config.toml
experts_per_token = 4
activation = "silu"
lr = 0.00962
steps = 4211
Below are experts of layer 2 (counted from 0) of a mixture-of-experts language model. Rows are named up (a neuron's input weights, with its number) and show model dimensions 0-63. Each number is 500 + 25 x the weight over its row's rms, rounded and kept within 0 to 999. Numbers have three digits each.
Before each expert's rows: a language model's description of what the expert responds to; "comes after" lists some tokens at least twice as common just before its tokens as in all text. This comes from a sample of Wikipedia text that the model never trained on. Tokens count by the router's weight.

# expert 57
It responds to: Title and name words. Capitalized words in song titles and names (By, Me, Over, Love, Life, Good), including name pieces like By-un and Good-ridge, plus "around".
comes after: ",", ".", ":", " \"", " (", "|"
up0:504466489493480584495492515503511468506509495483536507470543486522503524472472505489477461503505515532524473541478473517489480496439491510496489488537472468514490481531565527447498510464506513
up1:476537512500518475497496508491484462510547503504504500506512502495481494515520498467519496514479506488455493500516514490525517537554508532439503493506523496522496541476468505478498519521473520
up2:492490503523516493504489497478506507491528512471480535521504502517506510538500500510500491479497534521500506510529457510543476530513446497495495482530514545476531483496502495540497508482558491
up3:527506484520505547485502527442457484509471560485465506496480500478485497508478520519528511490555480516515527545487512503491549491507482493500505486522509539507510469458485483480529513496503515
up4:483474448556489542489452496485512481493501471436490536479491513507498522505518493475465499499517436468541480495442481521507523507500516529540511490518527496486489536537448466507456491539512488
up5:495509487471478462487541489547488491519482516502531485508522503477506516483514503539502495489527565520480506511492506483537564505496501550539508505516511476482497523496484524510438545455475517
up6:508519486491456527480533519522507439442531482511507490479463444473493467487506543537513488434472473503481558540507505508501497492539505488483462484481498507523485512468525491527512537509490495

# expert 27
It responds to: Bare space tokens. Standalone space tokens inside multiword names, binomials and phrases (Tringa erythropus, honey cakes) and in empty table cells.
comes after: " |", "|", " MPC", ";", "ium", "IUCN"
up0:503485542532491479538528471531461479485501468486494495525491500514504504516535518528493479480530486496524478505481491502470494519478517507487499531519501490478507514504532485459498517492473517
up1:488490492517474507484490521482506505486480499472518483499530490482472505481511476482508459522534496499510534502567482506528500496478482510494498496501505506520544494478496518516546513531485519
up2:517483513554478509467466551439493494474513533460475478509504507554505482493505516547490541502513504494495510491544501481511509465475494490528523499505515484478483485521528506512513495491490492
up3:468504502506534486498499500471519462510507496556487506501497503484485494491442454499501511510531473501499505514526490499516530518499496534519463527525469523490493512503525507511507500536501517
up4:465455500532521509476516502547470500496510533506538506496487553496518499476508460522494506500513459498481491511564499533496473539488498485545490518517540496469498520457452518481483496483511481
up5:492515508476439497465503500516495517549521490440516497463490513449523520525483516480498488541474497534520528502510497512504493488462522513515481502498525508469494458496475474496491495480476487
up6:471489524516516506492532512493518503495486503548532471501495521501490485482494546530468516459486513500467479537482455490490567482495494518528475535503483454494510466537493500532496475504464478

# expert 48
It responds to: By and infobox labels. The word by after built, operated, preceded, plus infobox field labels (Label, Length, ISBN) and N, W letters in coordinates.
comes after: "-", "ed", "N", " /", "′", " directed"
up0:465508505452524529476504508499462500497524543495480529498499490522496524500477504500510477456460445525541476515487482498496536487493537493508516508546476486485484500514481532488495462484483506
up1:497485525470506495515543504500495447514522477508471521482476553494457541510493489509490493479543494552465521508525503534524473546506511504542537487460489555523536538500513515471524543469525492
up2:475480476468479450523512528493532495513528503524496486505465435513479456493486475462475489499487510534524519489511516522490483545477447530542499480505478503471532456495442502470479470516533489
up3:499462515480585538483487498507514495516489527494514518520524549476492450519542534493488454538529504503478464440500503505461477530478467493458503471551503513504528498481518532511546521479503501
up4:532495487492475509487483551482529552486537520522482492468466497486503524539481471474495463470546447520467460463550487513516488524505499492490500504512449417516480513543518508492514504518509496
up5:510512526469526486505467481530487548470475464473497508541491485500504432515477468439497514486500489498544529505465464540563498516560528510508465474517517558460535504509499447501529499509475468
up6:505482525536494535506488505527523510505508529515473503493503493482505491504499499514488500503496531447499529490502500522517504495498492538503508489444490518508525505485486508489586451493528512

# expert 41
It responds to: Nationality and political modifiers. Modifiers before nouns in political or institutional phrases, like British, American, Black, Democratic, Foreign in Minister of Foreign Affairs.
comes after: " the", " and", " of", " a", ",", " an"
up0:505518523495506515500468507454527492479523441497527475500539509507511472502500473509484557508471525518516489451490492529512477503511500506510476509551475477513519469491495500556497462485508502
up1:532489465506478525499505464508526503529538506486496485493519536502505496544486536505501505499518509500515504528454485484517495498518483461482461511514500468488510499479531526548526534571461524
up2:490499501523500500499471486513512521547463542489494470500456502535499489498506489499501509527517447521494513531527481512515470509517491479508505437529523466488489534507532522514481518525511528
up3:474501531531471507485512493461549500482493510495506500517462507465508514542484472502494473497466533494447473485489501527501493499453539529533496479542485473511501431584510509550499516489466506
up4:481514489488466556483494489495479513490513474545508521502543485511483480496520450537493479472514458521483495498525522501509529515541484491504487540465506473514472490507555490535519474474488497
up5:508512517507493493515484538534468432519533532518474493545446460525494520522522478519472496454527536506530457496531493514475467470492527495488497485509451498496503506530495477503495473507542502
up6:501538503516498480525450471542509522495473492537524477515568500477463498514540521465511493482508519525491513495498497510511526499478507531511491451514506494506526532503487489412481497492512515

# expert 7
It responds to: Time and "or". The noun time, especially in "at one time" and "for some time", plus parenthetical or, then, later, and numbered list items like 2., 6.
comes after: " a", " one", " this", " first", " Running", " same"
up0:482547518507512483520493480515527473517494507484487506502502479498506512501492502484520482494526540483533532510471545504513505497499475484521490472529477528496543510516523551514475540495500477
up1:544491509490525416490503480495516503490538539478533489494462494492494501547506514483485514525538498512448459503540505509474503503473513497448537509507461491532459528488511525477537535482489483
up2:483509510517480490503508484497492505505469562483515518565521485477506509487493470512485529502496428538510544532506483533512521502504483487547504543528508498513587486470483548537494493498460510
up3:479529437515493540467522478486485481526491492458496496509494523514494454501509491469485500530496490497499504523524467498504512502492498449495526448526465484516494469506449542540519487481484530
up4:491511510509495466528503527490489509554521478532484498493516538496481483486459475481465503472516544502525484499485504512488454481502544481482512497550503532492492475526434540484524497504487483
up5:501500463482538515518486448505526551494538447491495508524540490522487489495536507475473574483549539474507472516459501485479503509535499537511489490502530481469510492543505506481493478507510523
up6:521520500497541483493517513505502504480490505543528506508463471514508489443472515509486498499480471476516532477540499452478499535460512465495473533520489505490503487452504504504504480488502523